python train.py --n_layer=20 --d_model=128 --n_experts=32 --experts_per_token=2 --d_expert=128 --d_shared_expert=0 --activation="geglu" --moe_layers=[1, 3, 5, 7, 9, 11, 13, 15, 17, 19] --router_score="softmax" --normalize_top_k=false --routed_scale=6.14 --balance_loss=0.00452 --balance_bias=false --n_groups=8 --groups_per_token=4 --init_std_router=0.0147 --lr_router=0.00395 --n_head=8 --n_kv_head=8 --head_dim=32 --vocab_size=4230 --norm="layernorm" --norm_place="pre" --norm_eps=1e-05 --positions="learned" --qk_norm=false --attn_scale=0.177 --tie_embeddings=true --parallel_block=false --init="normal" --init_std_qkv=0.0277 --init_std_o=0.0 --init_std_up=0.0277 --init_std_down=0.0 --optimizer="adamw" --lr=0.00266 --lr_mult_o=1.67 --beta1=0.95 --beta2=0.95 --lr_head=0.018 --grad_clip=0.5 --warmup_steps=233 --schedule="cos" --final_lr_fraction=0.1 --batch_tokens=131072 --seq_len=512 --doc_mask=true --train_tokens=518800000 --steps=3959 --dataset="wikipedia_en"
Below are experts of layer 13 (counted from 0) of a mixture-of-experts language model. Rows are named router (the router's row for the expert), gate (a neuron's input weights, with its number), up (a neuron's input weights, with its number), down (a neuron's output weights, with its number) and show model dimensions 0-127. Each number is 128 + 32 x the weight over its row's rms, rounded and kept within 0 to 255.
Before each expert's rows: "mostly gets" lists some tokens that are sent to it at least half of the time. This comes from a sample of Wikipedia text that the model never trained on.

# expert 21
mostly gets: "RA ", "ross ", "&", "rown ", "ull ", "ij"
router [116 190  90 110  79 146 128 164 126 178 128 103  93 151 148 178 130 121 149 117  82 169 161 130 111 169 158  86 110 146 103  65 162 126 133  91 134 105 112 176 139 126 188 139 113 133 109 109 125 106 130 151  84 183 110 133 164  52 115 118 115 112 181 165 191 107  93 103 121  83  85 166 104 164  92 104 122 140 114 130  83 160 105 132 129 189 127 139 138  67 153 185  99 166 165 107  68 153 111 144 180 102 149 110  91 152 147  55 145 149  92  91 128 101 160 116 208 135 182 144 125 152 121 135 130 147 101  93]
gate0 [154 138 164 145 151 100 228  99 165 114 132  91 118 117 100 106 107 156 117 123 100 164 122 120 167  80 119 171 124 110 182  93 109 123 117 155 101  69  70 129 103 162 169 126 105 125 142 167  89 111 201  81 151 114 140 137 103 150 107  91 110 197 144 114 102 134 134 136 120 166 113 119 113  98 156 106 126  89 220  92 143 136 131 100  88 172 116 152  89 113 142  52 110 124 135  68  92 156 120 111 114 119 100 106 189 103 111 136 126 127 119 159 133 153 134 142 131 114  49 188 173 185  87 105  76 140 139 151]
up0 [133 130 111 133 166 115 100 146  87 108 128 165 133 118 127 142 117 161 132  73 121 102 132 117  61 116  96 111 121 111  89 141  96  56 128 117 187 152 153 146 112 123 126 147  89 209 129  92 145  98  63 201 104  95  98 140 111 135 156 135 109 213 125  94  98 161  92 134 159 176 177  83  68 119 146 146 190  85  90 133 121 155 104 165 146 109 140 136  84 154  94  96 150 142  64 154  86 116 130  95 154 166 139 147 178 140 201 151 110 125 106  73 116 107 154 163 141 180 153  84 143  87 143 132 113 142 144 166]
down0 [ 85 157 122  99  88 121 120  89 135 147 150 162 180 176 114  83 111 142 177  47 120 119 228 102 153 118 111 136 164 130 161 187 164 128 148 141 110 142 132 128 135 110 163 117  95 137  97  79 149 118 105  73 178 148  96 164 181 105 138 164 133 108 129 128 162 108 173 128 151 114  91 112 126 139  77  99 125 181  64 132 119 138  88 130 144  84 163 106 139 163 128 158 114 135 151 151 143  87 123 152 134  88  61  86 111 152 168 121 148 191 137 149  41 118 144 136 103 124 100 125  96 156 191  96  64 134 108 145]

# expert 1
mostly gets: "sp", "Br", "Sp", "dep", "Sch", "Sh"
router [138 144 178 123 194 102 153 136  97  87 164  96 154 135 168  94 144  83 159 118  98 107  82 142 186  79 103 102 168 106 171 147 130 125 196 112 172 192 124 142 138 137  91  46 133 135 135 163  80 106 118 155 193 123 127 108 126 136  85 118 122 165  68 114 101 135 167 131 114 136 183  74 170 144  86 125 129 130 204 115 132  92 121 130  97 104 161 129  88 166  78 163 169  77  97 149 137 168  86 118 146 130 146 119 166 147 171  94 106 140  58 135 175 122 118 142 145 135  68 135  85 126 142 124 124 154 100 117]
gate1 [141  99  93  95 161 109  87 116  72 146  38 124  68 138 136 107 123 119 185 114 125 126 136 146 120 142  78 161 182 127  98  94 175 133 140 107 154 126 138 117  68 114  77 125 151  84 161 146 145 127 131 155 109 172 181 109  68  92 146 182 187 122 132 118 131 125  94  72 153 124 104 178  46 129  90 158 137 100 112 165  92 159 107 113 201 167 194 142 164 131 149 114 133 114 118 113 176 117  95 121 161 183 128 118  96 166 120 163 144  76 113  84 133 133 118 146 186 138 103 126 149  96 155 167 143 162 101 141]
up1 [ 87 141  90 149 149 151  76 148 155 226  78 105 149 134 158 153  95 137 111 126 118  83 201 177  71  68 107 134 111 118 104 156  96  82  80 103 133 131 115 123  95  81 102 150  91 187  83 160 122 203  81 108 132  96 101 132 141 137  81 154 139 108 119  75  90 161  81 129 132 131  99 131  96 136 132  83 107 165 102 152 124 138 157  99 136 141 134 124 142 101 134 149 122 181 132 177 153 146 179 134 154 154 106  58 183 111 158  88 118 159 127 120 157 125 156 143 124 148  85 154 117 146 172 155 168  78  74 132]
down1 [146  35 148 105 135 171 130 159 121  85  53  87 140 169 130 150 127 150  73 126 161 150 114 168 116 182 101 139 204 175 120 136 105 142  93 110 100  96 105 125 157  90 150 147 146 109 159 170 153 134 115 122  60 160 155 100 118 149 153  81 166 111 174  43 156 113 108 138 112 102  87 106 139 146 140  79 114 141 108 107 131  82 192  94 143 132 136 166 157 111 176 106 129  75 204 102 116 147 166 130 125 118 162  94 132 107 154 174 147 147 163 145 172 130 113 176 114 106 111 108 125  89 157  72 101 107 156 137]

# expert 30
mostly gets: "into ", "during ", "along ", "joined ", "won ", "moved "
router [ 68 102 156 122 138  98  90  81 194 140 142 188 160  80 159 109 132 132 185 106 188 182  76 132 143 183 118 172 151 129 121 168 106 132 112 167  91  94 147 166  92 122 160 156 100  98 158 142 153 180 135 147  92 142 100 177 102 157  71 158 102 124 122 105 114 153 206 137 135 113 114 164  98  57 141 142 144 132 123  85 114 156 164 144 111 140  87 121 105 126 188 102 102 181 120  76 108 151 122 140  63 130  99 144 136  81 120 135 155 130 166 188 110 149  81 171  96 122 159 124 154  97 147 121  95 151 120  84]
gate8 [146 103 157 125  87 138  99 148  87 130 130 153 139 125 154 153 151 165 170 152 168 122 162 108 111 136 118 119 128 156 160 134  88  94 139 114  96 104  77 152  86 129 140  50 132 126 108 143  91 153 135  79 137 143 129 101 148 150 151 208 147  54 160 216  99  95 111 184 106 113 145 147 119 126 201 104 158 158 129 154 169  53 136 110 127  88  96  75 142  63 198 149 158 161 187 127 152 114 111 162  96 153  84 129 109 138 161 154 118 139 119 157 196  99 145 112 101 155 141  82 140  90 107 125 155  81 146 151]
up8 [140 195 167 169  98  96 132 110 147 115 104  84  84  68 192 150 131 109 145 216  72  64 196 119 105 113 150 129 103 111  90 136  93 105 144 116 138 116 169 132 142  79 160 146 139 133 169 124 137 186 113 138 189  91 103 144 109 134 118 130 120 132 101 107 137 195 118 104 141  89 125  68 133 148 140 155  96 101 103 126 203 153 124  54 113 115 177 153 123 130 156 144 141 139 118 134  83 163 130 114 124 146  62 102  82 120 136 129 123 127 103  51 120 104 123 130 155 133  86 107 158 171  95 182 165 112 171 136]
down8 [161 109 127 150 152 114 140 139  89 134 102 135  83 105 137 131 123 168 178  85 143 161 103  94 112 211 117 152  79 147 167  64 121 169 135 103 156 155 132  94 128  99 179 140 124 101 112 174 134 134  58 117 133 167 144  79  91 213 105 186 153 153 129 172 131 151 121 124  77 116 189 178 143 139  82 156 120  41  96 138 155  64  78 177  93 154 109 112 106 141  93 120 103 144 101 122 135 126 123  96 112 158 132 164 158 104 106 188 103 136 126 102  98 161 177 103 116 125 161 135 165 138 122 137  96 172 111  84]

# expert 27
mostly gets: "John ", "she ", "Robert ", "David ", "he ", "(\""
router [145 159  95 125  66 138 133 139 146 184  96 120 128 161 124 130 179  83 133 147  93 189 161 136 106 129 174 127 118 121 134  44 152 106 167 155 141 107 114 193 104 170 156 172 144 137  80 162 139 132 145 126  62 140 120 114 165 145 127 104 152 157 156 165 149 148 159 117 127 103  74 118  97  77 169  80  97 157 133 136 143  90 172 125 123 166 102  97 152  60 198 148 132 144 124 108 142 167 139 154 103  68  91 154  99 153 131 127 127 109 137 111 176 125 114 100 183 124 193 196 193 170  83 136 140 154  82 138]
gate0 [113 132 185 124 113 102 113 146 111 180 165 139 102 142 167 127 103  94 136 173 132 138  46 118 102 125 169 100  95 102 156 142  82 135 129 156  74 139 159 101 116 166  79 111 109  57  73 168 121 123 178 160 171 112 141 127 134 128 170 129 145 131 128 149 178 131 157  93 111 115 128 168 109  64 112  98 180 106 186  90 118  79  85 117 188 172 103 121  95 147 114 139 131 113 133 115 113 126 137 168 131 178 123  78 157  68 103  75 135 149  67 108 100 168 112 134 103 155 146 134  87 202 177  66 118 165 112 122]
up0 [142 108 116 100  97 109 128 163 133 105 124 147 119  93 106 181 132  66 148 195  87  94 121 117 166 135 104 101 187 105 135 124 188 135 138 138 180 110  83 122  89 136 139  89  92 138 182 186 107 152 103  30 137 137 203 131  95 158 131 129 170 150 112 103 135 173 123 146 155  84 116  53 126  88 111 196 103 128 173  96 139 108 129 109  93 135 126 110 128 149 143  60 151 140 103 151  76  63 139 119 137 134  83 139 168 125 108  95 113 130  88 105 143 116  96 128 110 162 156 140 116  92 157 144  62 123 166 185]
down0 [144 155 110  92 155 189 124 134 172 146  96 123  75 133 163 195  92  80  90 156 128 121 168 145 109 129  85 106 156 117 142 131 155 141 141 102  85 158 125 155 154 117 133 148 128 174  68 152 128 192 151  84 149 166 125 169 174 128  63 131 101 187  72 129 127 133 117 144 151 128 191 142  99 192 137 153  95  68 195  86 103  57 142 131 143 122  69 124  95 108 139  95  90 167  99 166 109  80 121 155  99 116 112 135 110  95 141 143  68  93 149 128 166 133 133 114  69 109 144 176 121 174 159 111 148 143 107 144]

# expert 16
mostly gets: "Mo", "Ro", "Bo", "Lo", "% ", "в"
router [161 173  87 124  90 130 154 139 143 123 131 131  92 174 161 160 141 120 165 184 107 137 114 165  69 153 150  88 123 161 136 115 139 159  65  98 117 149  72  78 193 114 142  87 116 129 191 138 100  83 135 106 103 172 108  86 114  80 139 104 136 134 157 134 169 191  91  97 107 107 155 110 135 163  82 123 160 138  90 120 140 129 115 101  96 153  74 112 118 119 111 159 201 146 123 134 116  95 128  95 217 125 163 186 100 154 121 136  53 104 122 153 166 139  83  83 165 130 125  86 115 136 141 137 142 140 161  52]
gate0 [167 141 150 150 129 106 124 112 106 168 130  59 163  66 143 101 133 114 135 117 140 148  96  98 122 134 167 141  40  96 139 161  96 141 198 127 102 144 182 138  75 172 136 109 146 140 102 141 166 107  57 111  98  96 144 138 136 105  70  97 114 113  71 157 175 109  76 167 145 164  93 153 127  75 122 187 127 100 144  76  99 155 109  69 151  93 112 114 130 150 132 144 128  98  98 130  84 109  79 123 121 121 179 139 180  96 107  90 145 130 137 125 103 114 155 148 122 149 175 186 183 130  85 124 188 176  84 138]
up0 [137 134 182 153 127 131 144 153  81 112 177 116 132 101 179 113  78 117 121  72 121 174 124  97  87 157 131  67 149 144 107 121 136  69 158 127  95 167  76 164 144 150 165 156 119 108 112  93 124 150  85  85 133 116  74 177 136 127  99 200  91 154 181 175  58 153 148 115 117 136 109  94 139 105 200 155 122 123  63 181 145  98 120 143  88 115 130  40 132 100  92 176 100 147 140 160 105 125 137 135 112 179 145  94 148 135 182  93 114 136  96 144 113 122  86 158 141  72 116 175 144 113 113 131  98 115 165 157]
down0 [191 126 179 175 144 159 130 130 101 164 162 118  78 144 152  78 143 129  85  70 176  49  80  85 105 132  73  92 128  83 152 161 119 116 105 142 168 153 100 156  87 110 127 117 225 131 134 137 102 167  79 163 147  98  97 111 157 109 133 148 112  95 164 145 185  95 113  90 107 151 125  98 100  87 158 187 123  90 137 162 137 139 126 100 155  71 121  81 146 111 110  98 137  83 147 154 177 105 133 149 142 111  96 103 144 167 150 155 124 164 120 152 200 125 120 143 102  59 104 135 136 101 149 124 182 111 140 130]

# expert 7
mostly gets: "pres", "also", "consist", "exist", "See ", "sib"
router [102  84 134 108 149 103 192 129 102  86 116 159 151  88  97 102 141 117 120 108 144 116  62 117 176 115  68 156  99 157 128 190 103 102  92 123 147 157 169  82  75 177 121 120 156 111 129 167 118 125  89  91 200  76  98 179 102 160 159 130 154 105 132 151 124  88 176 137 107 172 164 150 108 135 204 143 129  98 113 181 134 148 179 137 131 107 105 138 107 187 111 114  71  57 122 130 102  94 121 166  55 167  77 106 124 103 105 180 177 100 117  80  88 125 137 114 113 112 127 113 125 103 141 140 123  97 116 153]
gate2 [ 81 100 139 113  70 172  88 119 128 115 183 127  90 116 164  82  89 132 167  92 155 108  96 197 142 136 111 131  80 120 133 166 169 148 122  60 116 147 147 167 124 127 141  97 133 121 143 158 133 123 127  79  73 136  83 108  91  98 131 171 163  88 153 158  96 145 156  95 163 151 173 170  91 111 166 158 107 150 100 105 147 125 106  73 169 120  92 108 115  87 149 155  92 143 129 133 135 111 124 158 115 149  92 146 140  83 188 158 130 104  25  88 128 122  89 155  92 137 162 155 214 128 100 104 121 106  71 157]
up2 [107 132 149 125 112  86 125  56 153 169 117 151 135 125 100 157 108 162 107 141 125 132 149  89  91 131 155 109  48 147 143  97 175 154 136 136 140 141 117 114 105 174 111 133 129 155  90 135  97 137 118  74 133  99 164  66 186 179  58 144 111 153 129 168 191 172 147 161 121 137 147  87 150 112 139  78  99  83 107 127  83 117 146 117 186 106 176 133 107 132  84 133  97  86 162 103 137 132 134 151 102 114 117  30 186 124 118 115 166 133  99 157 200  95 106 142 147  96  72 196 130 164  93 114 105  91 123 150]
down2 [128 146 143 180 109 120 138 165 120 128 131 116 150 144  70  77 132 143  93 132 125 154 119 152  88  96 107 101 130  73 103 129 161 151 117  83 143 172 111 111 121 121  94 180 118 128 125 126  94 111 138 171 159 122 128 110  50 139 134 105 115 142 138 127 230 196 122 154 177 173 152 132 112 122 152 125 147 102 116 128 107 124  89 105 139  58 141 145 139 156  97 163  87 206 140  90 129 193  88 158 135 119 143 150 171 124 152 107 121 177 127 126 170 118  25 114  96 121 133 115  52 130  47 127 109  96 167 158]

# expert 28
mostly gets: "', ", "ć ", "Racing ", "Jr", "); ", "MF "
router [118 117 166 113 158 139 109 124 176 174 108 142 161 201 135 138 114 128 114 166 103  85 144 137  92 176 200 126 171 140  99 128 133 112 142 155 158  89  81 154 162 110  81  92 144 140 161 111 166  74 140  62  88 152 114 150 167 101 125  97 161 128 107  74  72 166 155  89  83 173 102 107 180  82 130 168 163  64 113 159  79 143 108  89 142 107  92  53 150 117 113 134 140 142 108 116 138 154  91 149  85 144 107 158 116 167 102 159  87 126 113 121 152  95  83 100 151 129 159 186 122 154 117 137  89  84 176 169]
gate9 [145  88 145 145 141  71 132 132 107 132  53 141 136 137 161  65 129 127 182 149 148  69 190 104  74 133 159  51 171 126 102 126 111 143 143 105 148 149 162 144 159  71 125  86 125  95 170 116 132 142 143 132 143  84 126 120 126 108  76 120 138 149 146 173 150 134  49 139 163 131 117 161  81 155 116  91 153 132  74  98 172 129 118 121 136 148  95 182 102 130 145  87  67 112 143  95 164 101 158 158 124 151  47 153 110  93  98 103 165 147 138  98 130 162  81  91 124 127  91 161 166 146 134 184 184 141  85  93]
up9 [100 128 109 144 133 143 153  65 171 171 137 130  85 134 136 140 138 112  83 139 143 132 143 127 213 122 102 143 116 148 145 153 154 138 102 149 135 109 109  91  93 135 124 141 196 158 103 202 171 141 115  54 130 134 125 155  86 163 124  93  20 169 137 128 162  77 137  83 134 144 137 125 126 173 115  87  76 141  62 111  99 149  87 117 166 115 139 112 129  76 115  75 159  82 128 153 125  93 174  93 168  99 169 113 171 125 190 111 101  99 104 143 147 129 173 130 166 133 101 158 143 167 202 107 121 139 146 115]
down9 [100 111 143 129  54 186 131 110 179  98  93 180 150 146 118 160 138 158 112 127  65 158 172 162 115 121 126 164 156 141 143  87 148  73 146  97 186 131 112  96 126 105 158 112 159 171 142  86  78 143 164 147 145 127 129 109 102 110 107 160 143 153 169 101 144  75 156 124 175 143 155  79 125 112 153 107 152 116 149  84 113 115 197 114 159 158 113 100  95 131 155 114 142 118 119  45 141 143  66  93 117 116 139 134 106  89 114  87 183  67 142 133 138 112  94 181 138 154  97 146  93 145 211 130  88  85 126 195]

# expert 25
mostly gets: "nd ", ",", "rd ", "th ", "%", "alth"
router [131  54 116  98 155 144 153  74 149  95 159  93 150  96 108 164 124 173 103 141 159 130 173 109 109 119 145 158  88 128 136 198 104 155  83 115  52 178  94 129 138 139 106 139 171 141  81 139 168 104 197 140 173 121 116  89 136 186 152  92 196 148  99 124 130  94 116 115 110 156  97 154 109 124  75  95 119 159  83 114  79  93 138 121 172 145  57  95 153 155 101 126 124 116 146 143 186 123 132 138 176 130  71 153 201 128 135 114 108 107 116 137 160 171 147 150 125 131 118 129 128  74 160 140  55  93 115 157]
gate1 [136 114 160  95  94  80  85 130 117 177 123  92 117 106 144 137 108 156 164 167 139 133  89 115 161 152 133 108 151 145 103 132 138 130  95  99 138  94 143 117 131 145  83  58 142  80 109 167 140 121 109  96 131 173 142 122 170  95  99 122 152 106 142 126 156  26 104  91 113  77 131 156  99 123 105 130 129 128 140 144 121 123 147  64 166 207 145  95 148  81 147 196  78 140 101 110 157 118 155 190 125 175 135 174 151 134 184 129  90 133 168 118  99 145 130 179 156 120 171  61 122 134 169 209 116 149  57 108]
up1 [157 143 102 139 161 156  99  58 187 119 139 108  50 182 122 163  78 102  95 156 112 123 205  85 142 128 101 154  81 128 148 131 109 149 114 150 166 186 109 149 147 124 110 134 183 107  83 145 151 133 113 170 110  49 145 141 172  75  91 124  94 186  89  98 153 138 151  69 124 128 146  86  91 175 109 141 134 130 169 152  93  93 170  90 137 121  84 129 168  81 130 122 191 117 150 135 120 151  76 108 128 124 161 100 180 117 162 135 179 120 143 145 104 122 115 149 148 126  73 156 170 175 145  99 121 123 157 118]
down1 [ 76 192 140  90  95 123 141 108 122 144 133  94 147 134 169 106 139 104 208 142 150 170 122 114 139 132 149  94 125 117 117 145 148 155 125 184 110 133  56 104 160 133 100 116 147 150 113  74 149  53 105 145 175  70  85 156 174 143 140  85  91 155 158 125 152 152 148 163  91 113 110  86 148 126 133 164 123  98  74  80 126 118 149 157 163  92 109 171 149 103  94 159 128 151 108  98  61 177  81 156 158 116 158 140 101  86  89 119 121 133 145  68 105 155 110 112 163 168 132 187 193 142 120 205 126 163  97 129]

# expert 9
mostly gets: "show", "Cast", "episod", "expl", "oot", "vot"
router [182 179 119 149  77 142 126 154 144  70 133  60  73 176 131 138 132 101 106 110 106 161 110 147 154  81 122 115 142 130 159  97 116 137 155  44 127 104 149 195 103 192  84 135 129 110  76 115 126 141 174 104 220 159 162 126  86 120 143 117 131 145 107 143 120  87 119 168  88 124 104  99 108 193  80 134 118 174 158 103 111  92  87  76  98 141 124 122 164 139 102 121 146 143 124 152  98  96  66 138 163 177 102 162 111 119 100  67 140 184 169 115 114 162 178 126 119 123 141 169 101 126 101 104 152 139 122  90]
gate10 [110 157 158 127 134 143 108 152 124  65 142 180 123 160 157 113 122 180  97 130  86 129  90 194  63 134  61 143 159 172 156 165 178 193 127 113 111 163 130 114 144  80 138 122 135 103 168 155  81 131 106 135 124 138 105 140  66 109 107 155 106  89 118 129 168 143  75 129 102 150 137 121  86  95  81 170 137 141  57 177 105 156 117  87  84 139  99 119 117 161 103  83 194  82  78 114 150 100 139  93 148 152 133 126 112 137 179 127 171 154  97 131 108  78 140 201 160 139 169  93 127 140  96  91 117 147 164 170]
up10 [105 173 189 153 121 146  84 118  95 136 127  76 145  57 173 107 138 122 126 133 126 121 157 191 164 138 130 132 142  92 147  93  89 179 137 184  87 162 130 134 106 170 114 176 185 134  98  89  78 137  89 136 131 117 149 135 127 150  63 159 108 158 176 132 168 178 138 110  93 147  98 168 163 122  84 118  93 116 161 114  96 151 103 148 127 131 158 164 118 175  80 117 130  90  67 126 120 111  95 119 117  88 171 145 105 131  85 220 148 127 130 118 153  74 144 130  46 140 119 136 164 132 123 126  53 138  97 161]
down10 [ 83 103  75 153 158  56 147 146 141  98 125 124 101 135 168 110 130 161 109 126 163 171 130 103 138 152 192  98  69  79 114 104 149 154  88 169 156  70 103 136 148 113 121 172 113 130 110 119 162 180 132 178 160 139  95 124 144 116 186 123 136 129 136 110 121  95 127 139 159 129 111 101 173 163 167  72 134 123 143 129 149 206  87 143  93 152 151 139  71 137 115  91  78  58 148 123 173 137 130 202 155 184  65 156 149 149 139 138 100  21 112 132 121 144 161 111 125 134 165 124 109 107 134 143 128 111 104  84]

# expert 8
mostly gets: "United ", "Cup ", "Great ", "Racing ", "asketball ", "Football "
router [121  87  99  88 177 136  78 132 121 176 130 113 116 108 100 106 117 123 154 133 146 104 112 168  93 144 183 143 113 120  56 124 122 133  65 158 110  94 197 129 171 132 218 106 112 156 101 105 163 139 104 178  93 145  89 114 165  92 124 122 138 139 101 105 174 124 134 115 226 133  75 151  85 110 107 158 124  95 125  94  90 169 110 140 170 161 127 188 119 167 159 148 116  99 129  49 103 104 131 169 164  83 161 178 123 125  95 142 179 144 134 109 153 130 112 170 166 122 134  70 136 107 116 153 100 137 163  90]
gate26 [ 80 124 146 102 155 122 122  76  75 108  98 176 121 189 143 134  98 145 109 209 117 125  96 105 145 172 142  72  92 115 100 156  97  43  60  98  57 173 141 156 146 116 139 145 125 154 132 110 149 119 183 118 154 108 166 150 114 152 140 143 169 146 114 166 127  70 141 183  84 146 114 106 118  98 129 111 105 150  97 205 126 118 124 163 105 129 114  68 121 109 106  63  87 103 154 119 149 135 171 115  93 145 110 148 174  90 151 126  82 128  93 176 136 166 100  77 131 133 117 176 132  69 137 140 107 127 148 166]
up26 [ 82 106 154 158  99 122 122 104 183 122 154 183 126  85 194 139 152  36 159 155 107 157 179 137 113 189 127 182 139  96 146  76 127  74 108 162 142 142 131 163 149 143  82 201 159 115 121 127 120 186  84 130 125  97 163 167 105 122 169 167 172 147 123 167 134 150 115 111 108 158  91 148  77 111 113 132 120  83  91 124 106 102 106 116 131 131  64 110  91 136 101 130  94 161 105  75 108 159 120 148  70 144 126 131 140 109 128  62 116 100 169 144 122  51 147 147 103 176 114 110 140  97 137  74 134 170 153 136]
down26 [152 105 159 144 128 133 152  54 149  99 112 147 118  75 145 136 131 148 138 100  49 156 160 113 138 146  58 130 172 152 131  60 108 102 151  98 157  84 106  74  99 168 101 100 130 128 113 140 100 163 143 155 128 117 119 131 107 193 141  78 163 114 113 203 171 138 102 140 160 151 115 117 112 146 169 129  85  96 153 101 127 111 187 117 137 202 139 147 117 145 150 126 161 112 130 147  99  61 127  72 161 146 169  91 137 124 102 106  82 212 162 170 107  74 142 185 109 124  85 130 151 129 122  88 151 163 159 106]

# expert 20
mostly gets: "ation", "tion", "ter", "film", "season", "year"
router [129  89 100  99 134 135 162 172 151 126  76 130 146  92  93 145 108 136 139  80 218  68 141 125 120 135  91 193 131  97 109 176 127 138  70  64 102  86 141  89 153  95  68 132 101 159 121 170 152 141 151 138 186 141 127 171  92 122 179 179 114 178 118 123  75  75 174  82 136  39 113 145 102 151 145 140 148 103 137 135 138 164 124 149 131 135 127 128 123 131 144 101  96  97 123 165 110  85 185 151  85 159 117  90 116 153 161 112 130 164 139 116 128 169 169 139 109 133 100  93  78 109 162 115 182  83 114 161]
gate0 [ 57 158 155 127 122 177  95 108 182 123 119 172 135 173 201 100 105  89 155 149 121 127  80 174 107 133 119 142  83 101 154 130 146 134 116  89 172 204 171 126 120 146 121 117 128 174 116 159 143  70 111 136 121 101 142 162  96  67  87  86 136 102  87 121 142 184 148 173 151 115 108 141 137 116  83 113 157 142  72  81 109  46 148 113 141 108 121 147 137 102 136 110 120 125 176  81  85 113  78 124 138 125 119 115 125  67 155 137 160  88 123 127  87 143 123 152  68 210 134 183 151 151 136 162 134 173 127 100]
up0 [125  61 134 190 118  99 149 111  94 104 151 143 195  97 131 174 111 144 123  95 158 188 110 132 182 198 143 137 110 127 162 121 149 157 193 130 138 195  95 127 110 143 146 145 153 114 159 114  96 101  91 117  92 106 114 174  93 107 118 130 124 142 113  87  71 123 139 132 144 193  84 123 118  88 137  95 122  67 120  62  89 109 130 151 140 113  52 131 172 123 103 119 104  75 101 110 119 112  95 140 126 143 179 104 124 115 115 153 128 117 100 151  96 127 137 179 136 114 240 168 162  68 161 116 114 140 145 149]
down0 [169 105  90  92 156 118 119 146  87 161 136 125  89 123 100 172 139 163 139 137 157 133 173 128  87 160 115 132 143 149 119 220 170  98  87 147 116 104 115  88 189 141 125 132 122 148 103 108 102 130 138 116 137  81  75 141 135 127 198 140 158 129 165 132 121 157 131  87  87 107 104  81 139 164 155 183 109 112 112 180 118 163 173 140 123  85  97  93 165 143  82 123 129 104  87 153  98  97 114 166 204 148  50 117 151  97 124 187 152 173 163 112 144 140 171  96 116 119 140 152 139 125  68  74  53  92 124  80]

# expert 2
mostly gets: "Pakist", "Raj", "Moh", "Ky", "India", "Bang"
router [139 175 109 120 184 170 126 112  83 180  69 132 161 210 122 158 111 108 162 158 113  68 185  99  93 180 156 130 119 124 135 122 115 150 135 196 133 148 174 134 154  57  94 158 152 144  85 119 113 127  65  97 146 135 127  85 152 135 115 169  92  70 108 114 147 109  82 131 112 130 115  84 134 179  77 120 129 130  76 120 131 147  90 113 123 117  99 156 169  88 105 121 160 107 132 144 128  92 182 135 117 101  76 170 193 120 131 169  97  61 182 165 151 129 153  88 178 142 112 136 138 122 140 113 125  76 143 129]
gate0 [121 164 155 166 125 129 125 157 117 154  97 124 139 103 152 110 131 108 179 141 119 154 155  91 114  92 114  96 135 125 122 156 148  92 151 136  83 100  60 138  98  57 113 146 189  96 115 102 157 156 124 135 115 124 170 166 118 148 145 196 131 149 151 106 102 115  69 162 160  96 134 147 106  98 164 159 106 132 132 147 141  99 144 203 102 122 171 157  40  67 181 182 139 115 133 105 106 109 182  93 117 117  58 107  85  86 101  97 115 172 157 108  85  55 140 128  72 117 102 136 166 106 134 177 117 186 116 133]
up0 [190 158  42 112 128 172 100 118 124 123  98 154 101 147  91 141 106 138 122 145 159  82 123  96 157 130  75  93 128 136 147 110 142 136 129  71 131 176 157  51 173 182 152 144 101  94 107 119  92 106 131  66 161 163 114 122 101  92 191 111 141  97 193  95 111  85 133 122 113 121 179 117 116 146 164 171  98 102 124 185 140 122 115  68 155 175 164 139 180 135 155  93 106 108 189 148  94  97 142 136 129 159 126  95  64 153 143 118 122 124 111  95 103 120 148 110 183 155 188  98 102 147 161 128 167 124  72 133]
down0 [108  82 117 130 101 132 116  91  60 113 148  90 122 113 185 101 107 139 107 111 150 106  90  94 153 163 114 136 160 129 131 135 144  85  91 194 135  97 152  81 119 170 147 147 167 118 125 137 156 171  74 128  97 141 151 115 144 106 161 134 123  81 186 137 114  89  90 100  59 111 109 100  74 214 120 140  99  95  67 193 180 124 122 111 181 149 161 129 153 157 209 144 116 146 126 128 142  94 138 144 158 145  93 173 118 111  90 174 171 142 167 136 139  70 121  97  98 112 127  78 142 164 142 162 138 110 191 147]

# expert 26
mostly gets: "ss", "ah", "tt", "ł", "IR", "GE"
router [180 163  94 122 180 156 155 132 100 184  89  95 138 157 135 150 131 133 169 177  78 109 202 141  87 108 123  99 107 135 108 148 148  98 116  96 117 181 101 177 136  68  67 110 111 179  98 100 142  90 149 102 123 106 153  86 147  91 129 111 144 115 125 101 180 166  81 143  99 145 116  91 140 110  92 143 125 120 111  76  84 170 132 133  71 139 129 133  95 112 109 162 136 141 160 160  83 160 177 110 196  95  70 146 165 113 164 148  90 138 160 155 161  74 105 133 190 123 123  94 176 122 141 168  99 150 144  70]
gate0 [ 89  72 134 158 143  85 118  45 132  95 132 193 121 115 174 132  99 139 145 177 109 111 110 169 195  81 188 162  72  87 114 133 105 157 111 153 126 148  58  90 137 114 117 145 184 150 123 142  95  93 184 134  81 145 158  90 136 118 129 108 162 167 168 112 142 142  93  98 120 135 164 188 205 153 109  93 149 117 149 129 137 145 205 149  85 141  92 137 149 169 106 100 182  89 140 101 167  88 147 122 122 125  81 115 145 127 137 127 132 150 130 157 117 148 137 140 102 114  76 140  89  89 134 126  67 170 120 147]
up0 [109 110 164 117 115  81 108 126 152 130 113 137  79 146 146 145 141 122 135 156  85 103 173 112 174 139 123 189 194 200 123  54 152 127 211 159 152  69 111 125 148 123 129 139 170 100 125 133 104 149  95 117 125 124 177 131 167 120 115 172  98 118  94  84 196 147  86  61 152 110 156  94 128 132 137 178 121  69 127  78 119 106 113 173 110 167 110 162  69 101 119  90 127 131  98 103 161 156 159 117 116 145 113 163 119 110  98  97 158  82 125 169 154 154  63 114 165 141 144 187 126 188 121 155 129 150 152 176]
down0 [100 167 158 135 109 136 213 137 130 150 105 111 127 169 111  84 142 130 123 117 141  97 110 156 141 122  95 134 148 129 114 130  59 139 135 153 121 170 137 159 127 175 128 111 126 107  96 108 113 167 174 152 148 179  98 155 124 168 155 120 141 137 101 139 160 138 159  71 161 163 176  84 194  88 143 156 154 118  72  70 101 105  78 142 132 165 117 159 159 145 134 153 145 111 220 135  95  54 186  67 163 123 117  89 142 152 101  99  71 155 118 149  88  80 123 158 136 129 132  89  76 110 126  73 152  78  90  95]